Experts of a small language model.
Experts: 128 experts in each of 8 layers, 64 SwiGLU neurons an expert, 4 picks a token, a softmax router, 64 empty slots to pick.
Below are experts of layer 4 (counted from 0) of a mixture-of-experts language model. Rows are named gate (a neuron's input weights, with its number), up (a neuron's input weights, with its number), down (a neuron's output weights, with its number) and show model dimensions 0-159. Each number is 500 + 40 x the weight over its row's rms, rounded and kept within 0 to 999. Numbers have three digits each.
Before each expert's rows: a language model's description of what the expert responds to; "comes before" lists some tokens at least twice as common just after its tokens as in all text. This comes from a sample of Wikipedia text that the model never trained on. Tokens count by the router's weight.

# expert 30
Description: The apostrophe of possessive 's after a name or noun, plus prefixes like pre-, semi-, and articles a, an, as in Court's, 15-year-old.
comes before: "s ", "-", "t ", "ferred ", "gn", "vent"
gate0:512516474490494532472518488472496536468577448422492556506509491496448416446466422481531467486609513503515501483403455452536468537465533513540472495473471477473470479571496463544533475529441442485511496559488532469485586566477473504491522455466483521526432463533490568521481512555585543494516470471483501555453472513394560516487540554512500522546519450536562474435407459455542557546429568572475479466549515483516455492447543495513479473499521519519501471510511491480468497490584493
up0:509483427483528545507566503492529565490584455445526533486531491504500422485473421517499523480582525482529511490416454463580487478508504513535516505467483475470481454569524429553531504538444434487557509537509524462459574541501472508492557454498469515547462495555552569496469495546583528440514464459474518563464506507400543479466541555534492543507523527456555469421406453453478571564470574496477488456553518515506487450464515561508504448513510525483526454501515522492489490487563512
down0:479421543475573466564588464526476466531453513429508492474543513381470551464479484466496435477446604511466523538490473465499554544505493472467567545522477468535478490454525527568506540419514448456454570476578541505471554553530575479491486494485511519506557454558550469470511480496506548468400532514486581498504511487446534471482463490546497505532558446495559439482532488469476461511512498502512540466498494484467564470499547450511479503542499426487539445442525560507494452499493521
gate1:555474490503477518541534449509504483469482604478535507456488462527532454430464499484405542504479471485500497538432482451595499515490530505502529467515508525552495565550479453502532470589505508510604537497531521558463541588470504459519486466539515508460485506413495494481471487495483463460435533586541433557543503489545500513501513436544501572510508479507499462486511458509420459485520497512505544487527530508459383493457514500470500466454454499522489581529480354543541487479469497
up1:443479471515486487437459510438487546466564496506500486523492536524452528499517494527492526519533466473496526436593531475424576509458463491515482523469515531553480509506523461510467466489463546487452538537379531479504556490481519591484503579489515541543543540546572453494473499508415583478522495425503524408565505498421474462532503510504513449537471499524528500469461431496500500505519488498522446498415440491548607475509460567512530558507509496516502408517581539471480498508569487
down1:507491546487460491511494401523467477553475516473512486481457490482521448588494549539572572525507466519466510489494472471500459487481503481500444538441564525537551419518507484499520454462499515574461456576434556487493489481431518443475446489454445504501442420468512533491481493444437491473554538529532574525464485436539502420507541622411506419492478498526513504448472497474572523488522563440518489425507524525441466511510449458474534551535490497497490519495473533543482547555542474
gate2:512439494532529448460489415498517503524424478451497541516470517463551461436410485523389481435448546457420503466401495529512526544491523476523565474485558487447491453517487547458523559437530442489481477502486549490485457497445478582479515500462494532503515556468402506507465447527548506552488562539497508494449609488516512466535476460577580496487510502495479510491462518485518510456494574466506434540493449555481530525477479491569475491490527507536421485533475523446550460501493514
up2:441516510531508532490558514550520498509483534568458509461601530515539534542542490502476439466537465553527476477549514501497416498490433462520516455486482537531547495544414498495499495426487487493456517516530451510526468469568530588521466522484470439533450426482444523477489549500513488436559469459552631492542473510534549510508539497538453549538516507466602436488492504468476526483540539568474438520479448502509506497486561457440433542530527491505556466506544469449459485589530457
down2:426538492432477513513519482372481451434439466502518457584519485540493505496500427410519525490523470504552447539533506450483590453490466454465524549498519535563635452524469513518520515515470487474548493437537427560528533515479512522513515513506511512592461450537488455508522531532509490578490490484424521451511515465440519493507498564498523518533487506446493491504549475483445537462511427497459485443453502533470510493620535449474498495462524522450530499477476452532496527450538490
gate3:524571456517519465527479514536452460450495490531457487590496466485452519562515494422487476498465470545467451519496515467543532521429560480508437537520502412480408497510548437434461480525467530483546483495546532470578503529447465495483486446444459455549457464489452502537445534544502473508428474480483500550446578493452442442462545484515511530567546513512542467454483525476509459479509482605462553489489514522506521545593515558465523532545432526505512480509547504488438428530429520
up3:480465533430537529460465488513599534549455493541540447430536506558576464479449482585502561538508534515455539498472574584452530469522445499458553439425536513487564450431510562511559531562484463468472536503490522495438442520486522562516509537538495495503507489466509455493576501481573473478478583514444567582524484514547519498510435529476567515446493447497482518563535494509504494511448501461520477513529508518549541426475486478466478433457478503492473444438497486488543545509533508
down3:439564523555479552451412480525459480540502456522489546484584546522497492471528517454483538518438542518477550470525495471605558554511519581572506509522555490528534486541476526483466502509502476489521476482519511510568501451502527534507476433503509406528473506419491503561427418485470508544445458466513470469459467546512498562398464443528508488509504503553482509497514514475501493412398477492504501538521526468510484522520443458536478557556544480459486496576478545528505580553547556

# expert 13
Description: Quotation marks, closing parentheses, slashes and sentence-final punctuation around quoted titles, URLs and table cells, such as "On Your Mind", present).
comes before: "\n", "\n\n", "\n  ", "The ", "s ", "Love "
gate0:514492534557533504488608509535559516495456544462518524531481473526468566428547483480521534513495488495547436510482432532485579500530441473543491459473543437550529514538471477464566497474503340482492471482541510567568520436414498449457447471402498472507512585507484588516523557480512475441478513509513480503568502511514515535498531498525543489537465507464501469500507501439494466486507462483523533517503442455485550576547523471570515536456486580488480552437474530522497518450511495
up0:448504468554469455479425527550508529474554505525494454514495482509542433494477463505415501512536475532431570504506555491513437488554533505477468585523483548454485473485472543462489488557484611508463487490463501469400496467541512553549517478481503495487522448522495500482492487512467563505518500470451460571393476449457443461512450505452467479521484547574567522568453488532542484558541580465519474514580535504522468443477493602467535509545530423525478458516538469460497527545519529
down0:478538484495463399537502455496487455493540400509490427487472516512568495502500517573491525501490502483470461497513546478533486439493566461506459531516488551523584505568536515532520496493418569494452556516467460429496477483550480503498477519530479580503409519569536489497464546445483490497494545561477484442413572464531527479497500565479464405483475509500500536506487583573518483422519454548478438480510509558490496516483464569504609475468523452480454433531494490525481499494455470
gate1:530463569486445471455494512525508497469481473497469471519554469452388451446460443470479509542432520549459481518512520449447459501490511536423545413528465475478527510475452432625442482498530540583539459507577551466568546562461502457555485482541485565503464441565494467472523464495506503475499522500501598473525522534489516547486477598550527530476485534481430513462491472487486452561481485452544506491502458490509529471494516516447467528554552525515551511488446519498458488436459475
up1:580504480521492447567511550481431496519567452506492510528522522512495530492515522460545520493520487441514481437528528418496524526456449541569536470422565525552535507472554547411504543549514443525463555450503446535490466401490398507538541550534437462496489494400479499547468477442443484472568463492486433456469536430507492522514552458465541489520507473464496481476573564522491509536544503472521531520445506525519468551448481571514508428493513528484440501503475490494467498548436461
down1:521559527458459536527431581494468525552475560526484519479465550474480555429547467495478519497483418443570548488471472522498498547539490508461506482489483555524538528547551475535510522463542609505459517483562575467397421520472500412518519498554546444456472515501450499510540504522483522470534524444484439449538530460561507563471480427482535499514517479499527610536473479509521499464536414522537541534504467465533530532506567520515508495465485485533549520506559510544459473491596497
gate2:530484504472436469504464560468523516570566482508555459542512533463488475438495589574568492475646486454481528477438459523428510570453518505460588454470459459490574502490553492556496533482547479467533547440501488490539477551500489446512499491443596586578500572456468502529442449507502515494510514455494512494465499463482517489494526454506526529525582537550448564499460513555539545475519466507473465516499501550456473467541520497550518525481456508497467481488533452534516515473552546
up2:503487506536457476493488601447498525555579495513522412544505501431463496427472580579543479446601494450492520465427437531425564529480521507488575406417498488503550466515535481545479504474481521515511492445480479480547474476511497461496502492414540565562456535490429526546445461469462519506540576418487488500475480466470496498491554450504512524489537523569460518444458520558539517510469507482482480526488420529452498470491495467483519534479473503514474510458520497521522536459587480
down2:492456466515517497497548535553567474498521468447471533484475491558535542520532483452547521534510469546500578504521492540423466485469473549419545497449459539426515554519517463520475515528500447451534428464471580526517525508545477595498478539503465490474518574480507459543492517526509539482502529553447484475494492435423480545459437499489511546494580501536439488488541489511533496507514585436549492421520484552527539455441584506497483456518478590505367492438502529517505506537489557
gate3:469466504488508513459481502547510572506397458520488542509520374556485504517448504552507551522432549417476496555533427479454489557528506483521498538469465490509448541505484487491464491597514514517518530490482438485482482552483539536521402550558491451474488485494501593456385482454436441456534481480497477545529564571472497495518474505577551487456537435502514515490460569539506488474563526469465470466511514441467509443487508461472520474573510518538454486488505545493493497455432477
up3:536465489515532459473447522520486531482436501519495513471495393494421498525501575556593582517465479435517455551536426548466457516546449481507590499478481580510469556478458436509457491620518512520531499525462445524503490527445535528540428505537493447528543495499526531444438511480415462498490434578505461544543530540450544510522478487530507429531532434484513498564476555495492495514605506441451514432497535433506499495529486481506504507514498523530486498470523505502515485474462536
down3:535495500516497473467527444515425477486534541520556499524445517520449456444530458469425479534460542518554477483509519450455603551437482472523556475534525437495628475457480532451512513449471540497539449524427518479506543498544475521535545493565523435436439501487531460536578466508436519497520553481434435503452487590524514458529466480501449477488536496459471586561554461514468461492532546496494490459501526557487474518495469527452520530462505498503522486550465488494511511527370496

# expert 19
Description: Numbers and number pieces in scores, percentages, heights, ordinals and table figures, such as 9–0, 100,000, 1st, plus the piece ex.
comes before: ".", ",", "th ", "–", "-", ":"
gate0:565497488546497544518522538556501521488549549507508453518581487503603406534489501536557493578516518468469505461524563546435498514528482579421511491501582532472438489542494454518426548463529569549547469539515507514487460472492507505528545573483520510436555426452509451524524479526506519457465545531505487501485553525515473528478525441567477538490469509552518492498489448514562516466586531527487508534556541454526567513399517532487478535440429488550537432482507505550484551468471511
up0:517520478465481519501466472500472463603504514513462415518484546526486536483501454513412511477447424492539533574467415500575450434425498484576490542476523543498494529515508460498529511548536464559452531463484542452540481547520452393485492489522515468553482478505538534514554535429524426485532498434501515516514481484493489535544454526520533523527511494470433570479535476498549467483419452475508515551505565538447453483596524521529555470569537435474443462519557543499488489551534521
down0:570485514448474473518513506517478517424581423584456450421485460489543466486513468488576524451467491538541521542502518509511460531560473519619467492418588509470543511531501508542477520518483516477506451535513505522558530503491453415484469518542489487410505509519470508554445526521477475456495531500488491563497507539453538448480500514496480457521526443498471452511561537522447476516475518463477560549471528516546576529497449502470506465470529447430537461410515449482488581577428541
gate1:528435467477469546503564542533499538571547536442533578531571507541558535393513497465532430500448554426455494516456482474438464536533408492517532511474512485524430494391551452550507466460497454585456489516495530491506514480446488481524508512481497514525523524557522479473490513513529460503497562498476475536507456526532470453502451422468536494507602509544501466472468483528514511506518497538493468493519525428512483521440447515500510519501413542456446479448415544474505503580505423
up1:517419477496523525505587508477518496581561512465529578532572492517541545445472497491535371456420576430471508492448455436448443513508446492509516519485514513524406482411522471519507494456539426589474497489510521476477475495429484451521490476510517490495518500584533498483521547515523508528515524455437446504497421492526493487476471486499508508506607511557457454484467504512493494508483491543498498465494529429503512506439458506488480546537437554465444455475428489490492527563527433
down1:525464534463596532502538480475494539524471591553584553596429565512484451486475519499547584489509599494581513572501473486431521528527457530520544431463523505411547482530493448526498512464444502517479526493506495529464537473523569474521546540443504526434506555578509463514528487504462498468435479500453476496455497477505445492409568513465442459495491512495514482584522511502499561515511474521444471489557491462498510525503440544497525493550455455563507457511559459456517502541513517
gate2:477531483419522481509504522469496508542572566504532561517453517469472544466471404455497444436489528506422513538546457569556477593490463502544510443496574524438543436502556420405479551454485500562493488512461606515516462547485460491466507459546535514487423528521505509485484435517571468539427494493487506511501508485561441528485511554558516498495459461532491484527465523461523532417506487564465520583468519510467464476477476521547526458520459523510537482540495488468486447538508559
up2:467551514421547398472489497488547535448419491576508523509506509491451476483559462535434485517463468538503496543524497564576506531508504542503476466476462474525510448578511503453411531482489453565536492532503560504519485493442434466466539535523552563565463507595491477445473467485485559502576478459493524440544588427420524525499546487530509526519464410528486547501513488527497566454475471526429480499523447475507440493507449494496473452524475528419530516493531474485512447482458507
down2:455520468496417460492495543423456502475544475490460466502457433535459517569472542478488479524512461546551512516486482446493470432482577522487422528474535510548501443551478505476517490506499453467531464475532471505470519538501488571481516574510431456420492471544438468497508506524468518458466460536542466503457577560440522510569530514468450479507513538396508567514520482448515544520401540548468433494530538496599472459528496480479535477441527481474505523537482550500531495433559402
gate3:453470479534455501478470479478513473510465513434522497471521546451476466475513494550494453510456477525487505618535500535557492502515523547530483471564515567516567537534505483443527478495571416513495522535530517532440468478501483455476519442478505481503523425460554513525505529488566494568469511496508435498470497495578518557546489570480486610476450521412466530516507514552471548481427505494496554476507516463425585467472400576484564482547472468451587497524447493457541522435491487
up3:490546537421532499567498470485396462526496439531483548483560472476453541503483485455502556467475524453508495518509485459511442474469463407452588553557455524538443528523512555453447465504565570516467533495550467412461517476466475494468478502570496550473500510437522531510537572530460475477428480536566451464541550494497494506542521509447477505478505449495465514494526434442432555611482439600512480481474432439514509490520475515506514486471513512542506520499484487542502475439487541
down3:444422529512492618498506490458469507459509511514516491542504458496550522512524468589513426549454531497457466515543544508491496473536472489493495507438519421558496483465549548462569470475493532547454452567504455493487495477469523558526466503423485540450513525450388510450532460472459547506520441494587506478469522462531484542534445468444548512542506471544472505447426463482515461567525506527526481454486459571523513468600544520423506533413531506475567510531513477442488525497475495

# expert 54
Description: Two-digit numbers and dashes in sports scores, goal minutes, season ranges and tables, as in Nordahl 76', 1979–80, 3–6.
comes before: "', ", "–", "; ", "% ", "-", ") "
gate13:505501536447478446514490526470475507460461524519467526512520536482571481587522523540498568537510528519515571479507549505471527455445473456494470482467448466513503535572519503479563488476467512504473543462474452475519494529460413636496517481468434495526522483562503513566472403473479491499477551504514636445549453546483440406484500499499447481567518521529497472515510544573493541545522461473509533511501511491571485547453475557455494478550502476463531497484463503528466405494526405
up13:433484477542497517487501414519515474473541435465475492438520386505477486456508454489524461447479491468494464552460493538527512553528537480441462498529526509472523428429487554517454492505545519506520449503551567506504523478547594410446528460512501488491470531479493509463512578474547495496452459464418404539460459471473540528520476505516513512487524456463548547507455410394475514480470570472519476513512536452464500445498543476558512514458503512552513489469471558437534591475446555
down13:488480473518488531469418434522507535548581423517508428484550459488488531491486469423529560575533552490512461463518525533491493441456494532520435501527436438572469497447508523533427513526522514491560514485522592486540472511481462507503515498529503559433505527529530486480529499540554421436517463533486463528492549534514555538466512494544492519501461480472508509475575616527481532490466538498523461418514523413503535478520604507515526488465514506584516554438497577539491468495434478
gate14:498448491522519467499479478475481444549544466460532495555481474504556582520435501508500462475528563537499533497430504387392464535499518517495513550559515540523510448469456607474536506543471563554511516491547528524613504470511461505519457513556468503512535441526478519556442536580504506501468501532487507452515527517506463559468554498455451495495434484619501502424503543482541437472511477552521436462466446541498488480496532487454511476517461466465541506474489455517540540484595526
up14:501533507482475519491534500535505561514473505533429474435518534476468462449564543501507510507468457522483481494557539592599520458547480489524503438463502502490488541529533361521449488487506483460473501504486509457448530504486513514467512503476552512491467592450519451455597503436512494502555483467489520528484537471485552460522485504536533518513597506332499504563516478475440558552548545464505558501502536456520521516506481537524501517490580546517475472496525528466477471474384499
down14:463476447455412534474531478538429519422497525516458465441507529478460441491487512561546542540464514600545527516477415544502454462523558515492482531501486515483548403492463490497539457509577475540522520553394447445504560560542537405459565455525479516528533487509499468524472503500483494500514502492513412560535513485484499516524558542506419488456549549566500539449497479580465453558517516515484466477524553482517552517509482461497463495527504521505564542516435524466505546513445458
gate15:514472502522491460483492542435482478417477519522464477447521519428583449539476425452438494446532479450479485547460459459481448521532512513431502524498510542521470489470420494510549531479485412478587474555443529536480494604528536520494504515493491465532527467485497554467492487555453507481499499470466513423493543563577467541510462490561542516536482526426464511518583548510466526431447510538455590490522481465497503462466462470517584567534525449479474433532512423540519513527498471
up15:464467427605482467517554542497488469372512478463467550477487419522537514458471519512476445454593541402474446549499420470490518537588499557505528459489546498516510490479475547514504527560519508515489520534526519554529429545449505560454470537502440450504586525498469515484546475555505534452499487516505397499513527491500487528459491511499465482492496508417541504552535500529550437496486402493514516514523492476549549511482443498462555530490463534510517510522471577524549553493460470
down15:547531608503523496504512480515524526541468528434479539493495503470475497499483420406456454515482559478531491545478519549467486516501499423450536532470458481424502469486462519473519463465486548396454515433535597433445510467461511564536557568482538506515492542501448534464557533438413450536489537518521513531482456469468462517450519530528440504470447447532529465546540511511471557507457470548558464473533462515420516472437516487464487480427472500484528570568511527442471484492550500
gate16:526456385471475536564503491527443551549532580517516515550485466490543489469507521450423527584534533473520508449521452550526512474485463538495508562533505484496464464540458457529482444505462482485447460587469516494521529481512564489466478504514515486536497497551468454480510533413491438587583542504507490498475480435537513480482485464423492504473480452456456462453479444488487434428489526562471403513509470543557530501490536495533502420463477568529542523458596485485545511520570494
up16:523477392455453498538528492513485540479496552506499532524486431479556507474488520432425489562501565501500513478518394540557507439505501589507492545498528517499445468562463480540496478509509494501479467544468518488538517444456545486473505455504511459473530523552466459498537557408514428608504539504500468488517424443477486488505502468443485516478493456455473482493472447445518485463502507587517409522522516544611489454529537522529473417494526565530551523471553503478531527504592463
down16:517516547453452520481582424505446495521444554523499480495492513485490492547425491539476415466555463478549492511504514474473489533474493556579547532498421537494426480564523452453522486539499538476566518558453445520525469481440520532445498533442598413501507453473489455455540490481510474532463466536497477550546484460487556490499458526508493474526471423435477519513583438474541526521426532543521575502512432493443513489456512521544505551457537508464498472579589470495531496531467535

# expert 6
Description: Colons after infobox field labels, and digits in coordinate strings, ISBNs and table rows, as in Location: Niamey, 49.215°N, 978.
comes before: ".", "0", "1", "UTC", "8", "°"
gate13:506505481467517529574495459537525501571514438545491496522516508537475443449542539526417522482508526474516498446559496503518516533487553478516518476585461465513531461544492485523537502567544516511587487493534514486551494521460482538553527489474517546510434450512459492468451472577527537545509479455453508515516566490519510462497428473474488474462501500500467509525477580544467440515377576492457517470522547586450418511495511545435509497522460558478595555515486526501627541485459572
up13:499500508515493476407524553448510497453457590487498474462510519465494593536454491445592466507508505513527526492440498487470515447509455514508480507431530551482501539444486492495482484467471495506455525477474510515414518461497514472459478522519503459496546547493553481533544556413468469439492503550554512481483445517508490523525558540507536532548465502489558498495527403466552577464604420498542492526478471415554575484489472457558488514456531445538406448518516480476422465493561444
down13:553471448461528480547484492490474463541400451499524487482529536503593525489568475495446548493495493476477529478489486581483482494481519467568539476503482555450565529514443384494453543534586505485535459516469575504504536549523507457481492496513487505542602571460434490542421496476503463500471539518533530575480554563472487534510503537509549518529488524456468475551538501518564453474539489507595417568483540479461434530499499491486581483487520501448496489470468531502507560470420511
gate14:480530449437549524508494525451455463474491463544521504523539510439483487498539526451606514566484491525499513430483547552488476487453492415574544498495497462417420497471460410436508531439471540435516529526462445410500496451480480521534512490548526562486511441539451530441523508542469501535570408516479517502446547465473434494504553561467484485517513528468505516542520511501492480481509471485366472476488532505479536494503473554463467457507617503501530500475509486526566461477526479
up14:544545520495514538580532359528537560526494519504465424492438440479479472509458550517450463510481507537466473563503450476472539451475477615492486546503449519493524511537505551494513415494556525551492519457503474513486449460507582588461440479517508486539437472427453462539500505442583512496418503516515533490514518429485561527530511550528498465506459497531451518525419511490514555555548576515492582472520504496478464537553519460463452492472483521504482543501565474519494469475488482
down14:571541466451533487532467474557550521466446462453577524566454470445472514447471517520489476457467510455529553534571491503518557534467478524453560534444474470515548494481514487590518528512526454576478467425516464553455569540512492519505503529493536526490490464474549471512382485503490522505506473548489515512459530455566472505506489535472495500446450473464506555533521494464484479452481477421512447403495448555473564519592507587457584451537532492493537530532457464540515489525499430
gate15:564481498449497435522521526551477498535515489536428533495529508496511463478505489529493560549521485594512446534587558510460562469433511498526443495553437477523471523485560482435471533493520497559518483488502465501425471494502447461513504476518514513512528510561470537497592490544471478423552477438458486541555461451529495530521506492477499495495510485403421559476569475454513453476451577507469480518567595457521504576537526479516543485564565507536557523449472449516496474491598533
up15:452555499494472507554508499455452440538524412521421552475539513561431511517457468452574500534543438508507521489565498462524529488535464475409521501499468504537538438453444533466538540501471485440476507394405484488514556472486567547502534527489480494518528482435532480400498441519451470507550513454467482497485499529505477432558488512439460501484485481507491517524444526522513500514509454589468452505605564461482498475489507459468483530501492574511518554527497483413562442476526504
down15:459494474478497563537535588463495494484568480509515491513413412551510447575480519532454541483472560468398422508462559504481432501467522479496456459543486498487528530512575524495469456523519498518567487446534491499483449589566408438525517494443477504547447576463503501494496516574504481419522470485528474481485550501422491504471480526464460505514470434501530545539538561519489486525473506537509524511552569443539495473479441485485500489582539445443504494482460537498581506460484468
gate16:409529504475491547522549476531458551445532493501453480503497550460527501496475511496538528496510500413479470550489495543522556519515502502601517457527477468563519466532554506563511535526464461596440445495497482577509529531456572438502492563524505446399514511510465502448516454441467550515524517500580578450491522548481524501488469541496584511508581552527493440477514512445548529515517574466479438458516473528511552454560538507533538496532513532458567419479449495470477436511469466
up16:570456492493533452541503456530487398561482478449521529536570461475493474443553447546491465528462518538542519468490536485522516487463543493438501592429458538471498513520460444482483440431448535441471552518507514476480467547518482596477518447427513595556463462515517533522511576493509471503563511481508455503480462500502479513454487485502465397543500508521478550547476461535468476468491473571524571500479558488516415553451495556489505543448495488468430546503522525506514581528503555
down16:509491476584529569514479480555484468565485529505561461519556515489442449477577468434453483525443523544479415508524505427485457444517528488457561513478474542476511527490512478477526558545508447515438562545504525433463457468520492521546537563469586437513496425517507438473559544539494458502469452510436435523483507469488451498536470475541463449519429531476471540499551572504502542556444434517475492504504522558466464506480506516480587422464462504470483518512555516419555499536515535

# expert 28
Description: Conjunctions and prepositions opening a following phrase: while, when, because, among, although, of in "one of", as in "such as".
comes before: "the ", "he ", "his ", "a ", "it ", "they "
gate0:552489434494473512525548543477547530512489519551495497447435495525529454538514515485497542488600504493475469581539484477461549553590514526492486407428465503494535493454554502494516516456540467459440505525485525471550488481497537554504468534574515568518477462478405519515557493572511453470539490501596484524467488504471572523462444476501468540570503505512513449428475514503483523459465542485497554545513552460560506507450412465489431545505486403524540448589485514465485515459534458
up0:434500475517559521452520520493519428519426527508482533498449519525487552518468457542470479499497437499482470598533460526489577487521486440514540562499459523430521546522461559491499463455544517476510517495543522490491533503453461535526561536484562449455523558511417533522472495510525515482447479553383530507559548502589537523555488410489573531550513551516508480488530497475505523450518499521526484523467404498492461553508523402460508434483430482503435477472504461473521516559471414
down0:550458505455555503486431488461502496437485562549518500558525525456413502472444413513527467511501521534528476414459550455508530510463439466481548517551527473507522472492538497558516445486493497500498502485528497512479449466448504576514565558558525527525463522511417560537477450469486441489520505455527483445519426470526541488422439493556452515469488521454503490508481506482449559366423453588492510480556567460493485535494523538496499503548541533580515522484521508530424505537545473
gate1:504480501522481514474484503492507535547505500546464535561477564521511509504509487588514436500465413532514455532531448566457488490512457478520545510422520543466575508574502444437508542502450520488466488517525503496504480436540457470478472483541499504426517478561528471586473459482526448519489453434556458497472608553576480438609599535488553512547515462474577533502502474511458544517546544502457544552484544544533500508459536501482480491511483451542524428530478575514447530473476448
up1:477532447525524561505496572491476521553571535506461542551483635543500537457527466573532524494470389576498453509475464507440533529528512516494528547498461488507587436568499499474461494529486509494520520462537524537515499456487429453447462489478474516430488449449529474505439491470535457465485426477577456506495550537505493503559557600514500487467524432480568460496459488499447469556519525500504489518490497530536485480448533485516466574517471396535544465538507523453524549488482527
down1:463512477477522468527553489412542489497457517563468441485527508447484572459471492560568441486503545541482490441528524541559537470443502487503475529591479486456526586434495414522502483518488456517467580542477470484461560473511508552521509552520500548483448454524496525454553491552474428484462499485499543540516458513512520458502513440524504538497525517560555560438529554522479534419533505498485604487426456508447431456480487527526539450520457569487498423535574482542461510505496534
gate2:490479479481452470516489491463431466514559438572530508585479448492495489525524482474452476481478482550544540521491428579498493512588562571539499530489520553507504471521506404496481506546477401508606478525510461410500577430512448500468520517503486444511455537506572609527498434477509454518478407492492465556477504533432550474486519501502554495443495486511475520535497487468498524555495526447485495509568532498492498462439564513567537509505522524532453518546420470501526461479512528
up2:444511453565461510583489502452495402490518486579505528577550460473522507521546475494514488485549511555565534531511477601437488503572541548558496483516495520464548498573499436501502532510476509497478464555546452481541527480485477496437583485496500456441428492548575461502527462496491451534478477526491506554469566573510561539490512518546522481427507545549480501524412448430523531470505504477500529562490454562505519478519605498519502550520437473481479479541431525466501476501531547
down2:465479525503450416494501498489453480514517556469494493444487540500488557527430463566593512459477469519493496556522413494414437544433519496561514495523514534464530503474550486474531547486536612467548508515556505460469512482479497506494454471521550543542519416482540552451435551522495477498496543440442512520552513524458507545442602452430502441475502522473516474501557487454525630489512526521494505528477454469445504476443465490549568492510490479479516517502463448472460489540496578
gate3:459441497388517468528507533470419535548451480476435506499513574429457437519488506537511527525515479452507469498541438463470471536505500528510495516454517467486506493499535510472490475497459549535491521524601446516501458449568516450536548481486542490468516552510520446503476533561442543444448417490487406472510487465568418509551498537479493453471486447500564626575464483453517542504490533514539490467460467460442516515452484486487496439518447515437571513458472507548452504472516454
up3:617493517430487495492524570525435506517511482515484459524507470530531535557444488466528514494476469523552541541485462476511551447527579501457562505465482492527522412444505521451449519483447486463553518573404501531508433474404470485539487477523456512551556528481482532474435416498509426408484454483519507476442508553519465496542512554563528458470479504425525482483438552499530531478513488517566513520496452526538509478564494546533438459547506508582493505524503516462482503447439450
down3:463497450528520539483522496478405489516441518440462515502506560405510432506497416488426437463543453434487498480502503510453491526466469491544413540549524524536500510525566489559483483516494527507455570474497517490477534442565530492478538446482558485409451507531510472520555522535481536543531535459516521540457522499568526521565492495507491555523614556559500559473546538603421496461563485469468476517477489564457455488458471449483572524525516506470520519507483498554537473539523524